config.toml
d_expert = 128
moe_layers = [0, 1, 2, 3, 4, 5, 6, 7, 8, 9, 10, 11]
router_score = "softmax"
normalize_top_k = false
vocab_size = 26797
norm = "rmsnorm"
tie_embeddings = false
optimizer = "muon_variant"
Below are experts of layer 2 (counted from 0) of a mixture-of-experts language model. Rows are named router (the router's row for the expert), up (a neuron's input weights, with its number) and show model dimensions 0-191. Each number is 128 + 24 x the weight over its row's rms, rounded and kept within 0 to 255. Numbers have three digits each.
Before each expert's rows: "gets" lists some tokens that make up at least twice as much of what it gets as of all text. This comes from a sample of Wikipedia text that the model never trained on. Tokens count by the router's weight.

# expert 72
gets: " January", " July", " November", " October", " March", " May"
router:101129122115108121133101099156151154114139107110141115120153103162167156143139085142111143090105146091119176164102108156155132091103114160166116152140158166157143129111158105107143090161140151145154163137082151161130102116085124138163104141157159145105095158100127145102112154157080126112086129100163103148110096081155140128141159122092106161134155088116092121156094134122153175147151134158079141125118126135139123137133143107160153113130109151120150088141101152132112129131134118143056163129103114115100138114132127119139171094125124141160132161145113109101131128151115146122
up0:123127127149102162126147122100114084104142127128106128172085154144132148138163119143129146139106138130117140140118143091109119204155107102156135125111147138145118173141134106095147149162130137128136108148142108086145132107121182163138129081111114137159172131070115133124156086142138116164106160096123158142150107100150136105132104124168142156147086123150125142126155131152146094124133122150125129133117136133109129130135130108072146097110122107175140127117152110126140137116088174145108132121101069134132125116159156216105138164134125132151151130093112144142070076121139116146
up1:147100105147143150138148117118069141152114128106124144171136136110161084132139097148120107168117172116151079118141133113131115168103159143145137111071150138151170188167102112105130159157127157119081141146156092180102139159121115155117111098110147157107143152134161119108106150145177122097133111149135120116118134129124096147156147162125099132154133140094139157129142154124147119125129134108170124115118120157090134092137145126114140122114109150094111150172099104145124097146149113153099145138153142104127138163157140160092133160113161135145118181098094171150131121150179114155
up2:108105054113114122139173135127141176154120122139121218059113162133146138138132106144162159122108110067142141112108128120130106172116158152110129141171129148133097124167141116109129052131108089160117108139162139094150126129106121092119176137132116171107131102150113164099176137085107126114130119152138115115143136148096122142127094099150126128165133175120129138124101094103116153130135132142109158153128126109108120128154126118129138118101132144174122125158124129152094134124129153152119117120168110092119102123176153142151134154145169152136127133123146120121130152151101113128
up3:098142119108172180150141158128099155087119128134133141120134182129096131149102158124100134106088139121072169120145118132135142136146160084171101141185136132115144138082178099136105115146138160149114139128156153084151116097128122137128103107109136150161134121174125119111147160143157096131159080148127116159135136105122141124155131131085125156125141091124134105104099165125083096134139133138138116117143127145165138151165105152140133104139108075136145130090109141136134151170141119118118108110120144127108117113120201126137088154156123074131120121146123115118119094078098123170

# expert 59
gets: ",", ":", ";", " –", "),", " -"
router:131120171150132137129165106149131153109111133110131142165151145122099122154111119139118075110099145119176109157146114143093122149171114110083097109117137084165117153096089153114114104154144124105157069120155120109111158146148131117124146123124100123118176153158155127119171076121141114092100107172117153153145137118156147099167110154129183131118133095102095145140136117133111098147145159091112115160111164114152157104144130116088106105157139130135130121095122138143133170074115107128116113117122122150107113100160143132157148163167134132113156064116155140167158140148133137099
up0:141127079132161142136126135141132163102073145096143152100115153172191111095121144114170128131118149139123119113106117138122138144106141130120143112157093125100157155148175134137135033137133167105147175135072164124150131102193108140149115112115165114118156139128126113127144118115104132133140111140099154119099094118144121121164103169154164133122142130167111109132129123082119145134141135140136088141100092161150127132126124167150132111107113115086175140103094133126088132143178100113114136144143115158102154138162149124144147119150130117093154116138113138144134146110162126077
up1:152102078133101115152148157089106148139135103164117137159107111156146123135125163132157134106128111123147122101130090146141158131122120154100146122116138136133149108164127075174152156096116145121119127152132094148181126135105139163130093174116094157107144102113160170118158141136106152122121146148081109158166173106103140110163123119176159146114132114121168160127134154147143138111125093064163119152133183097154122139072154124140112114162092143128129116131124140105083142085159110143120135141109142113126119103139128129117140135148098138133138121090113148136112079143089094078
up2:139099138132095092149160111137085152125101123106126136112119119125137149129055124118139099125126144171156155149066111142083132171136097088084112108145132150148109089112127120146116150119144146157147097114140149125155168138144128130147138174118176061143133108142127114175124143159136111145129141172125142095129134114153135144115105109077157149102135140115135142123127126113168082143094128117120166150149135109145129141124171101102065130114124121151116135085123116127102085108102095131134078156099086117094111124142161144126159168133149149095140135123136109118155100101121125103
up3:099104119115140131095205132153177142152136113094162156115111126118130149108102113079121127137127136110107143097126116130162176083075083065160116142142087129125122145099168153145119107133131159169118153151146148118121113130149151139108104121146143067115132149124152135111145132136171172135134141127153145150103119121125153116120136128104129126113142124103107100128099132136100118093117097152097068133117143133085123145151096122146136134124155174109107163170119144123112119127101149134111116125175068148136116137141184153118132142121129129103138086085159130110153117164150115152

# expert 92
gets: "es", "a", " including", "\n", "er", " as"
router:098101092135116133103098135160162167097125143162106143096157096150153128097129089154101150101143153092097157151120110149140134094095133173139135142115159149105109146102155108103098087149117154104111161112107135153101112100090151122166122142150139130132104149105092141094101162159106116145100121106161108145142115109153109148105132096089106182111160091121104141152107125153128175137153117133098136144113111116094100152118137106161161108106114156110160091101111142166113119150137136095099142109156133108113121112152097108167155108107163144152096142102144147129109094161092152127
up0:128150131134196130142173119110080120158120149119111165149117142121142138155101136077120139133095111149127104099105155084076187145090134119145131128108063162142130139142106132107153101113117130138094140117142188088144125146151112125126120169155133139138152141141151129170096110136152117081100088158126153136097151078128167098139087151136104100129134170108106159133125130126168076130124147129132137148119159109132074148128120145105109130165096103151109151153140138151143101144120143116125127157148119156122150125138125093155096154090117096125154142097129137106152105133140135147
up1:110172101132160109136117103104126138121123088156109115135176107163115139153147155121092100123136094135110114153166123108135126128156122127157110141143105117117089068168140154140139117116155097138093108131163159140150143180149144096118078157122161162110152096117142125163119102122107093100129107120120110097137156167103172114111150124129144102102140140133142065136127114099131109123143135077159151109110156115113159136139113112119168142133143130109098147171163123087158098103126171126121156116150138160137096108093083161121123111159120069141126134088087129163118132128109140117
up2:136084115152106116110171170129149113148166099142162142136143111113102103125127175165209089112127149074129087149114106123089132141087139119161120144119144122100135116112090103157133132129111121120149122124123141154135133144137100071105111120099122102108122074160096105184134113105106112121102155178163144128116157091143129119109129147124172135103120113150179094108121110079169152129143145098174129081137134132139113116136118132086129155121104098118114124105131096083150103147099110131141165104144166126150128143126144150127096142132115101103125130118113129117114099118098109118
up3:099103118132128142130145066138178154139105077118143177151137172150136168131108167104134139111121107158143116163076098128067089107133118116125156113107107118106148114168090106128139129119101050161130083097146106062165120137144130135126133085116145116149142114135156127099107123136141106103125154134115097122108156131097133138164107129159151134114119127108124123128126125134142087106141119121113172135176137122118155107129103153087138123136135144141107155106174111157113108161113136142087132152117169133073120127126161111123101121148131149135157113126089104127104174115122139125

# expert 96
gets: "==\n", "\n", "==", " =\n\n", "===", "==\n\n"
router:100152161121102100172099144099129122157114136136117087098100109126088129129137118151102102118150092131126142144135134097090117122093092114151103138168152167125172107168081149124089151172125143084138147135109094135126160165150161158117103145133103119156110128163152123112143152082153154146117142158096117152115167133139166144105091124159105144112081177098112132142149118134120123128115134113139121121159089134124105143151102154155148165124081107158132103097101155091116109092139127159121123121148129155086092141141179151093132133152129117130095141123093125140093099160119126131
up0:132115183082116121129129153131129157095133132116162108161143153110144147097111133108147164139145129150174138117128127111151106090128152108084080112157150124170150144088125138177128094109135102124164120164079127115139137145142111124107112129096091138173149157113160114111119132107125118152194100121147117166152153134145126137157128156122167140124101126132164119094098080114127126143127159169141096128146115096121121133166097150119097122141132122143136124120145107189134104150099129137159105136099158129098190158122141139128129160160105176125110127129148110155153115121157087080
up1:114174155159144145091120101160123128156104146133116096141114182157151138103168109160137145142122138129123099133165122146137100093095118108139128089126099133184121115167123135143163160141107123121151153102083081110141087112145126106135074120133118118088114101105117104099158128128163127130122098104117092129136107103100072108125141145114124135141150121141093098111109118135179140117115087141104094121130124089111128139145185172129154130114132126087125109161141170124113109128093134157105132163121107098186156118111100166107144121110095112118139091104135182124128114133116135090
up2:126151159098193131104045124150101173173168087142088130120122124136103125138109115149136079093121175094073108154117079160101144141145114110134145140127125159139137138137121116124103121106093127092146116117111157136147121135146091143120140116142096126108166150123113121097104104128139148123160159119154153146149111110127102157122143120095155138111162081130164106154148149117164184140144150120106129077119131123106128144138135119131120144132125162125090126145131168143150142126145143132097124104115179132148141104107149104116109143163119084098122112098146116139101181152119104093
up3:127133180094157122128134147123113126116107136194154140137137114097136089106167130136107136128106136100123155139128126152121105138119099099126135099160158137132111119152149159105108136212170103121122172166122112126094129132097129142137166139143138136146162159142114113090124115141116116142158123146131105126121134131117115113134127158127122150107130139145096111060114121103108121168133123121157102144098110110141133134139140112117103125104090102173136165099123105120100118130142121067129158119082082156152121068105119119161127111145144100117089141113147092150128092124134208183

# expert 4
gets: ";", "ay", "man", "ley", "′", "av"
router:093105095137110132108099135163162168093125141159111146100160097154149126094126085152098149102142158090090158155118111142142135097100130177138131143106161152106106145107156107099097090151116153108108166109107136156104112101092152126165127143153144130128101143106098142092099160158105114145103120104161113138143113111147106147111127097094110179110156088120101137149107128151123171136158118137097136139111105117094108150118133106159157110107110154108162088100111143163108122151139136094097149113158132108122121109153095113164153109106158145149096144099143144135106093158088154126
up0:097112150122083123108166071135105107134128130141125141134108138123143113131101178117160135140150102098132084113141162123148097121109100115137114092113105076126149115152117113169124166130153100105092108124144142125154123147154124102116135120089134153169129172162101169161132134166147108111140101100109164107125175118203133110169143140153111111126082156152151160096123123163124112124101141137135121146111103134132130106159126143101110151123146115109103130049144144148145157137091108152145106125125147133150148135096147108163091137122104135135117172122139162129127159173159102103
up1:137127167096104122168146174131121102099128111138177114129155147142083142147120149079132148144134126167113156143143144122118102138135105105091100117106124126132099119113153114110129141116149098110126074119180183103129153119162148108146115121149125124112167130142147139111147151123156147116095120129118136085155106177133138112186118117099126117146114139130129109101152145111147096118104152134158100124146151109164128110161164172129151139094078108143140116150121098096149111147157098133168126180151142091101132110141076098126096101150117158118110124134059125076123117128146156104
up2:136136149146110148092122091135106130089140126100169120114198153099130141082124155128168136145134081149112156082130109165142122153152131088094125109113136139120122096168090130138154145108133126114128152108146129146130169094135127131110131103188122120095163109129135121114159095122144141110139162081106153153169137102131148126084109092140187125139107137135167117101184136105154139153105156101161147130097134151115117146115112141125151125186127119114149175084164097145095158143101140148163129146129111132134115124115139120145104114111125130133178107134120133091134124119071127153
up3:146169129104142166135108121133138154095118106056117128119143180107079115158191174142156099108113135139120139146109109113125107173158128155161146124151168131119125127152104093133148177147136153131150103117131132144108145111153145155128119077122112111164100108127126171153156094126105134108150093138123136099200140133151100144126128139129130147157144106128139098120096121097133132188121159148121154115116133125167111107122109146092118136133091128138131140142158116113150166134118117128114143102124092110154171136117116114113110145151122070154126071133132082149111163117103105164

# expert 27
gets: " and", "\n", "ill", "á", " Day", "ı"
router:095105092134113132103098136159164169095123140161109146103162098152151124093127090157101150097145158090100161152115111143138134097100133174134129143109160152105111151108155107097095092151115156104109163110107134151096112100092152124168126142151139132128099145108098141094100163156105115147102120103160113139140113105149112145110130098090105176109159090123103139149106126155124172136159117137094136140109105119095107149118132104162161111106112156108159088106109142165107123150139132091093147109157130107121121113153100113163150110105160145149100144105144149129108089164094156125
up0:104123132141128101145101141147133096124170130131193146136129127129178112169126154149117106151095112152136099189162152131112118110119143124147129147147118185128077135091098130158080143102119122188098123168116102131115141110125114118130123118171126140104156136110139146139142101107132135150123102163110156100152140062101116126110105162101154107159117152145103084094098092097133108140135155096083116082123152117119100136169166168158103108124116125130097162131124076103134086115105109118136111116144143124121115163120139110109113158172116155092113113109116111123119123132121116142
up1:123155062128129126116150097176137127118089102141112137110116125074107176133120156161108150102121117149126104095127130148088143125129171135131142135131114130148109136138063141147163167156129129117131114155146128165117142123145136151092128120131149084111095072114139168131110098211145127137179180130102127122140085106141160126153083097133146107126130131162165113124162105104117087151133160129075140107101135190154127163151125133123144127092134133127146157148160102119118146138105097134134103128122113154111124100126134154150142121113109141118106097138116131130152174140156123140
up2:107171102111159153107163128131138089098138115111123151143127095122138099145111168112106138173119095100098095101149137143112157118124146069143099158140098166127171103092116121148153107123130139164140101149159117090105151182115162117160119118082112135121150118176150103135134078124123150092130136086127121127160161132143088137122113168118077062151122160114139104107150140123115135153144193132133108173117102135132111096135134136087092135134137121131130131139137116119155141100103148156127129113165102106139116163104188142110158137135106095122143118155115125149146126125151140130
up3:142114124140133114108153102151110112150131087077167122137146090145096148115141139142143116133138139182128111141119084112147094098199157117124167142118131122124137148108119090140150150115098119070090100087117130149126191130157147150126153116128117108133125131090112172163105115096143138073159096137073139134165131137096123120148100122158158124129118091140123130115149081106189116136085133111155127152111124096169098147084142111125109093115112089132120113157120140097132132108111140129147125146145100148112147151104144145101133132094128127079174115111122135114146123093128121144

# expert 65
gets: "'s", " his", " its", " her", " their", "'"
router:154123146134144149092102151103170157157176094117103131117131148156161090125119092150070151166170116139158133156121141090162125137153098122153160111098136126133106119122139117122149103159124087123155088125112125128150107143152080151100135153137120138150098132099121096122093126173085098140148114135159130084098099150123165134101125150180109078115101104131078155139099158145109121136156146149105157102141099157129097150129108149141107093156098167097153114151104132168100127115141115122112105136128121119115135137150098126137159130169127143143092162162100100149124123154128115151
up0:168133117132123119103140129105138140114136139170136097162139112103133111137130161117145135135113128183113107152118136116150087099149076101076112177134120104138155133134118126129140144124126135175154112130136119110111096135139122148106123144146101098161121149142108085103159129128142144125133144095138129161102132147126137165123113147101129136122119165219153105102128122071172116151133135192178120176154129092170114137145127158110122117130150109103103129111131149134163098094161135154087148128131118118113090134126167147117146138125092098123088101131144142095095126102113149197
up1:124178125104084093133124156111132104156084143136110081148105140136126113180110122134106145125115158125143130129117101116135124118107068131150134059157136099124138123137113134110113122141129145126122091122116079133118163155139103160119092082140108099128126096111091128076121109122171140145133113139119122128063165134097112100136108143136106119083148130124124107117113107108133141107115083125119138135084156101137118103123173130124151099105104128106130112158136097072074116121125112126142121135140104099139144127118127132081102141135040119189137133136116126093158111144117097120
up2:129122126113084145112172130151130154098192115127121136132140094098152122176097116136091107132109163120152176117097140115161126154159131130106161129112175150103093120116153123095136119134096194145099115095118121119082082156127147109123142144084148105134138116137113186134087131109096159104170094095133119117105134132125144129121104153107151102144111112127176146169130133095096122133129090110093151141094130127097085125115112091132122113118098124118156145137120112080118159098123162141157119124126138129179163152144087146122147150107117126135150153147120116108166134139102163106
up3:096162157108117139112172165176111124153154106122129108135126094100101116108129080116027138096129116086125103131091140082114143088155175119144110123126086169138129120145137166161106096147111094118122107112093138120122135144111148144142124133103129112114162129121107123162134114109129101109121086125105139128126152117124114134131074140134127184157069077126130153113094123139102146135124076115084141133094087102112153113129119164114113129147155114130142140154124114118110140089101120128137118143108135141170121123150127086112157130138136148125147122141099107078130151119129114083

# expert 47
gets: "201", "200", "202", "199", "198", "197"
router:119117130154137121102121151122088092159115088132092138093141090135118103137165144149173153113131161108104135161096137145173086095111152140149136139100120159091125142089140095122171127148101149093100121111100143143166127117118079139141122117157158155114166116160105117121161152151154161154121098107143160148119172137140095119144157091100101131139078142121105089145116122133116109152154120158173104126121115141134092122108141129150129106104153162105142160108100105085172107139147150144132102110158146163108118172133156100138141106160109123145118165146097104148117154135164146093
up0:139125123131091160118119119092135131108110106118152133100151084126142125117171147105096131127121123166131129130120143174128108111159138108125125101109089130106129097158148103100119109143104109101137087153181088126100104118072106150138100175123132138141142110132139136109059185112129122098120113115138148155099142093115108111102110111094129123134131127131171143087120166124117124148115142167087196122078110104134111169097117155127118107119111106128141118136135129115115165115160132111076182102081141128161123111115128074138127186097094119139136121161140121085136119119132136127
up1:107118156152136138086128164132137120123148124123134120103126126149118111164123123112092141156162102150114108121071141135158145108098170162151122139144166142119135121122173112132145151166155135124109117137151142118112116108128139132116166128092131127124132155094132097096141153106093123161131156118143156148132113114120142132159152114142156124091157149140092132112110132215118126186141102147113151087138094117093126127121096077084167089103104155113130074163116163152092140161114147122146101150128115114091134124103164100112145148155107159148114095097159131112079084160131104120
up2:127127135140101148126092141147144122091124109130107137118174092166133166151133066143119163128097156108122132152117142117140117112122107138132059112123130105154118133106116155151133125186121075117139150133133098146116069134091113169137123144144093101160109131099148131094096153040125115162099142115108145125106136152111093151157143117109136132098172125105123123121124155186128118093168163162156133145158095094149130136152118110166140136119111127143161081144126154162150116128113170146106130118139157118140128143152114168164134126142114132179103144123125102121120103130115109131
up3:108140128138177131088107139124136124175188137071133112140120115115134083099139088137117089114159112101142117143145122134141147093127096133139102182139152129124126126115127148171123146161149126098109113114106157141161134153114122150178128156130120119156128165077150128130102156121140133117083148137131118109155132092122182128117155107158127166124100118112095152127097168184147084145142106151114171084122133129166143164119123077146119164106124126103131100150151151142146100150078143061105120113105133087121135133125111111108143140114125088136103153105122163132123144152124131145

# expert 17
gets: " of", " G", " K", " at", " was", " W"
router:092104092133109132103095138156164169099127140160110145100166097156155127097126095154102151099146153090097159152116119143138132096097133173139130142110161154103108145106153107102098090149116157106109165114111136154100112101095151121166126139155139133131103143106098143093099162155102116148101123104163110142141106106152113149112130098092103170107156089122102134149106125155123172138161119139096133137110107117092104151123131104159161112104112155108167088108109143165106121153137130091097147108159131107119121112156097111161150111107160144146100148103146147131108092162092154126
up0:114151095146149144106114079147105122109131160101134117146061148078124129149124140092163173099096131131135116120136115111105113179130131096106149083086145157122147117115116070100154125115076127139140104141116160094130125117120095131118129091087124150115159153141146104164125104134142121109085134132155133137129167139158139143140131139111135102083135128158142087089150100130109095118101133162148097150160138124100153113089105145096157104094130107129106118099167114137108144127158174136107139136107129110085150138122156080088098144164132115143140115123123185112164106136115143146
up1:101106120088154060063129149099079127119141088112137136124103136117095120112164145145146100134157110147131094150073106156136163115142129112121104135091088124119138108105117134133140115129085106155125109083141173148172156116103086128151120122105072123132164097161117116118159100107144130127129120132102164121123121117109133093165127106142142121158126171098140080159139122074137115134123080110142160141135167133114139151106156145077133128099120117110103145150140149104087137167146127129098133112122121155081148129134156117119109119131120113133114125158116107155150116128144069139
up2:067135127073119122148130149103119081137123149144140173142134136113155108130090158123167101111080102144114091132125149141090135155117155130106162151141123133113105153123155105129132128126144141135132074156131147093152141136128077102127147158100152128133166180149108111191124097102120122091089128145128091120132131066094145106132119131135119154146130143107143100153129130108165126085167157106136090094138103118123098120099163132134098143153151106126124142145145137087133146167083136107137109136100088156125151109119123110120115149144124090155128083171150160123161134123163112131
up3:097155124128133131138162085128123102106120131119116101151161118185136113156100163103171100126118131109107121126151147071101132136098119113149127161118124092150162119165106111159155141151111186115091117147139082149148097100173085090105128150076157101136126098146129091115126164151116139141179102107118127081128122117128102103105089167146123151127110097147146128139145075090119105132129106069146145144114157163108151134123135110138142137167136156129128137153166134085146158174138123087097116125143127127119107155113162097106134144139140119132161128087138128144138149121141143118

# expert 94
gets: "(s", " or", ".", " (", ",", ":"
router:106125119132120139075086135150143154135121152135123139090154119140146156167110080118118126146113148103104144176109113138127143097103110161151099192118152136103155154140163103124121069119147157098111161156105154109107105098091116115153146124180142162122147134110112133105107151153079105172100114088170149151130110096148116142125113111113113156096138124150101139100098126152133165116175108132093116143152145132118114125131106092131169072110105153123130105127124147143135120164142157125131140089135150112118092144162122094184115130109161095132097122103139165134129096124103151134
up0:154138117114164152139117126166113111141152129096119119118144126106124111197137184077121100151123140114082113115149140140119134108112157140174108099128119187156111119118163112152138096102167085139096119139138140095141112127126138097146155128103122121124103123109149138151146119098129135136098117143152168073122122169137099143168179102110115131150064137157115184084125146101149119114139152132134105125112113138071129120146146128097053124106158117095125126132165122126146141141126167145178090135152133126134069146143089121128125143119118104144132111128101117135118144125151154120
up1:124137115142155129169131129097127164088104181105142126123098140127141147124137125136178093135151140155116127109111108148161164166134138108102128120151147146186133169134117099097128150143154116129102139175149110144119104139120139117138137107168122120137131129150113071062090143145147156149121084168116139139098131144152110092148125122181142138155138112163144145163120110092081112172112116152151122104150097121074115089105135125094102072122132123100130133140133100181113148114132146157136133130116099144109122123157147144104095160137143100079135131113167141096118136167157134154
up2:130142103117158147133147160095113131134151112100161100155148085114113117113056107170128115171171154113123117118133119141159102113093103102095149125155134125152130105111149102135094115154104099111135143113143102127124143142112120125106115102201142142103127116139134144152159109156115134141128150143139096124133100142162133104095102134127131123160123129086147123164101126090101141130093079153130150146123147153108179108123146103092129089155140137128149117111116099101147121142105129149162130145162097063111122174087131162162143160162136060119143105123077114132150114114158124121
up3:131126135092103114142142111156149177132122135166140102098156129119144148173145134141122147118079143126138184138146114116132121106145124098143105091172088130153111163131146126167118104150127081104134126136140152109124135132102091126115168156109148138088111114145153097156122120131125132162134070103147128130108142121087164099131123157185146119094180119106093081136175147163130096097126122102135167217133160158143128111097141134119098097158147128164138104139154162125159102138130115140128148147137110160144113108139152147143122163125164111143137095168109138138131127104122142142

# expert 123
gets: " of", " on", " for", " at", " with", "ia"
router:094107091134113133105098135163164168095122137157112144100162100151149128097126090156100152100144154091096154153119111141137136097101129171136128143105162154105110149107154108100099092149115155106110167110109131156099112102091146122165129144153137130129102143107098140100100165157103115146102120105164110137137112107153109146112132098093107166105158088123105137153106127154122173133160119138100139138106104115094109151122133107163160108103110156107169088102109143164110122149141132093086148111157134109118122110151097114163152110108161142151099145097143145129111090165084155123
up0:129114138133120110097150173105156059123080104099163089175097103103144105137126103104162074140140099150127152112133128163112124119121115126129113173138137119143139138134093097132170119129125133140161097113156115120140166121126096143113159118152080134124131138161134138185129133080110151106119104111131133132087127140135129135118149105090128128084093113137117147130110120071114144114112112121111115096126190129156136113100129137134112119137099116125148178112135109077149093160111161082132136124088118100077121137137160109139134098152120125136179129175172116130145117114132131085
up1:123107164132151152107135145092135150113142107072093143162115118095131154155112163106146133123145142113177134171145087116151144139125142073118115140148106094149162107126145137132140161132156159129146111130074140115140153157144138116135089103155142143135118146140144126090105121100171170143148146148110176144131122125078126107116124118102137140125149112191090116151114123085142149143120169121119147134162120152135142096120113147138167142150139077101119180156118120082147126131178108122076104123132113102136153142141167105138127166106138110093116126110150158129108165135160181132
up2:133168155137104108137164040127123119125088121099113117154089107117088139110110125131115128140136134148104131141180118135150117129146136137064158094160097121137136114111120173148150117119087086127140140161161149124145148092158131146134134113116105109147138118150177135123165136110141070091130165096105104135148153134131140121153142142144099129155143129144133115083162127110150097134102113136169158133100119141113166110110127087137132135124118112110121180118128126137147127145128135125130100116093164160145107107097150133149079089139054104101171147132169134115101148102139118119
up3:118133114095128133130115088076121083166155159131105133133179082151124117143111135106140162103126139142115092101093119097115107150137122127112101119115103131137120127148138159151168203111143098107100120145101148146158118125078123128153150091119186096087156100128167149137160086130107153099070126119111101075080099103104141110134130118162112099179149147120158154146123130119136115129098125106143130135116156164100080128127115147136148133132136125174117166117136142151158124106110112137148156134142127151076139102151131131138130111151136145122140117177131088119153154137110121112

# expert 98
gets: " ", " |", " He", "a", "r", ";"
router:092106095134110129104098133161163171095123144155108145100163098152152127097127096155099152102145151091098160149117117145136139096098132178136132142108165152099112148106155107101102087154118154111107163112107133156105110103091148123165129143157141130129103143106101139091100164155102114148102117107164108142139108110148111147109133095090109177108157088119100143150107125154123169138151120139095135136112107116093105150120134104160165108104111155106169088103110142164108119150137135090097152110159131108118120111154098112160151113107160140147100143101144145131110095161090153126
up0:134128131121089123079139122119060113124107140107099117125083102074141091146100153183153141129120146127150108127089151144113116117124121101141145111099144110166136134142169100122149120126172113148153104118129118128164070095114066121133124133129077149114136121145146118140142111125141147121145127117140122119075103152145139122087146120110121089125127118157116100153126093146109088159136121128093118140108116130104100103159076105136113104111078134139080167187124119103112117099125138144108138165093158112146116138139093183123100154123130113103101116114122109130134171083133111142
up1:195148117144128110142119113143137113131151151183152147144082149119137105147164187099128133158127133123096135148165090139141168119170155083121131134116097128093110128088152104140147148145133100105084140090128161152129126090098131146098143112116115134102142125110093087109172133112166124140077152141129100148119124169151121155136112154137134115116147155158174109134118112080139082141147135173136132108139146134121133156125137142081117094119136095123138155116114137133108145104120108108132104136128095166116097119090161107135215153133147116150160122125148115154113143127140101147
up2:138124150129145150148137102111106130141133093083130131105088104161136124115117143099147112162144072115176057135148138132099133131090123125112084154142142102143077102138097123129153175128153158066142115149142145101113156149116130113105139096138105122124136122147106125125138118147141163062141153132096136130122188099092109128160154124169150099132148099144092115118122114110116115106151145146177107102119155162125153124114108184118091165146147084138120138121147111125171103119131118072153129144119130121116143144115094147148151100152126133079122138134121089104170136145133123126
up3:120099106122126121144156132113112114114134127153160142145156126106130129133112162119149125137175142138127086111065072126110137131149116143128169145115117110141168157163128107123109106136164095186129150162130119135169134159164135101122121140084153130172162150151109101129139145136131108121156141082119132124180128126102132164093079121117117131134149128197134094146098094093119126093096182110118123111084092085100132115117139130111100122133145118193094128113164083123122137163139124106131123137112137155141113153142092136124088166112160143123099125107133144133154113141131078122

# expert 116
gets: "–", ":", "/", " /", " World", " City"
router:091103094135114131105100137162165169092126138159106146099160100151147126096129087153101153099145154091095155150119114142139135095099136172137128143109162152105111150105155112099098091152115156107108166110107130158101111101092150125165127144154142132131100144107095138094102160153106113150105120103167110144140108107148111146111130098088107171107160089122102140147106128153125175136162119137095138144111104116096106150121130107159157108107112158108170095104110142167108123154139133092095147108158133102118123112153101113164148110109159147150101144102145142131108093161088155121
up0:142132107124162148129119106072117127151148128138117126197137116135158111190102156130118112106122120156153125089157131125109149132153115138088134142138115170125143146118099123118142137116132139112171116119086135157062177135162133121110099114153085102140123120189116113147123139128159128129166108087131087125136103128129152124085114131144138125121085109155180137109161130126140116132105135092080101114118127137159126128144092161145079119149163115065072133109148129093146168131092144133117136126127135129143139100126105147095114120141110126112151106147125128179120152100163086145
up1:135142129173122079135119100094097114142132095110133111100132144155137093109125167149133139085095100149132114126134164126138141178115161111071114123096134164126131134195147170102144150153196126137095120121138103148111169125156171121151121068115121087125124118107156134129118126114126150126140151110125136162115092149112091119135169125125134109113135133156140123093128095134142103090114181169157102156143126140136109118124119139120098141159124123113107131103129128119154108151080168142100067122120126089120124134098129171135101156137139131078128168122152125110171154096146121129
up2:116122106112122122161116119153105152139145135113157137177123121114112082097124145129113173162149166119128142146119161116123174151125142109132141105102090135127139145132146043146137142110116132121141093124149145147109123155145112132123118089151128141125141135122167133166132106101102145113184141166132096060094145126110093104140156099147123097139142113128141092125142105126098106132114165157119107145124148105102148134161126080122118141158137123134115162114141092129128117122134146165126149089141105140093134148137159118126099129149152134094199128156096091126160130044145104175
up3:132089109130136099112125100132127082152157150137145151131102137111115148090151169114141107110180112158094100115142141128186134089183124118147147163112085117152131105119114136158137095109138089152109130085130105101123139153189126121135151160141115145109149119155129127183146142116115106146100160156117102105130142133139141106135171114151103104113133136174149164098142111111146122117186130081091114130117140120084113120111110111136086114160130136088113159089116161138142138141134154143148107181122096144141117166126174127079165148141138128112153130160109093141109137127112139104

# expert 46
gets: " of", " game", "On", " years", " match", " as"
router:092109093130116132098099141160163166092129139154105149101165101153155127093130101156100150093143151083097156156113120143137133099107134175133126140103159157103110148104154110099098093153117152108104166108108129159105108096094153121168129140149139126130097142099103142094098162160104112149096117106164108141146112107149109141112133095084103159114158085124107135150109129150131172137154118137093134138109104113094103149119129106156165114108114151105160091105111142167105121151141133085097148111162126106124118113150102115166151113104158143145103148101143144138110092156087152122
up0:129137116113138111173154145133125154115116109092149123149153129132126121129151166137119146120125107152116104141119151113139137147133165125106157133134073114164123137123074102174148137127143128128135157111085155166166158160094112132114145121126154103083098132201151146095135105132142135129157134159139137125138166155123127123112135154083144096135130138149121126152152158107146162081093093184116119094159152137117147084152118152120135155128123109076151116146159119090131106127089133145122088126116157098099116061118139110124119154101124131112137142078082122160100118088170113149
up1:150140144117108116162162098149107115143151120150128156126144164130160125083128158091119148145130093164162127129130120124150173120153106081109115129184144135120135079147110077133140089139141116141125113120155139097151165131092115160145153136087113089098136112164116179119157093146166113109111150123134078129154136126177102117158064131140154120125089113156119145094138105102130157061127131130108107144110160131112122091095137138178128149151146100144175125128163132121117099141116089145112113141108128152118108120147123132119075120122139150090123130123101156143121119108158136094
up2:163120132105117104166148130134125111105115074113154121148110124076093120116126149133104110108177123154104175135142125123143104154125130168114077093120124154147165117136151123153115139147146118126114172140129100100125184078127115128121127158153124141118166114164128136167123139147149078127109058136134153158094110126177123124129148132164159110150095153111132132138118082113113131133098125134121117120114129128079143128128120131113121122155142097119107128157156147113185142115172112146107140140088114158099151152145141072152140155085159120076129112105140192148126125157108133135
up3:134118138157156117114171133139126131113176116128097140137151107131146133119155146068099130134169111109130107112115112129096117129118115144152104136110127137150153145114144168140157095125168115100122115122156119112119130109139172114132125145157105116139141099110161149157143155112100114130115118130105156118120121127133119119097154142169095096117119139204118089110050172052137137118133179126154099110104112080134122131095137109120097139137106124147116153104128118146094121164108139135108129157153148119168099146159103145086119122082095097165148121121082088177143135099143112145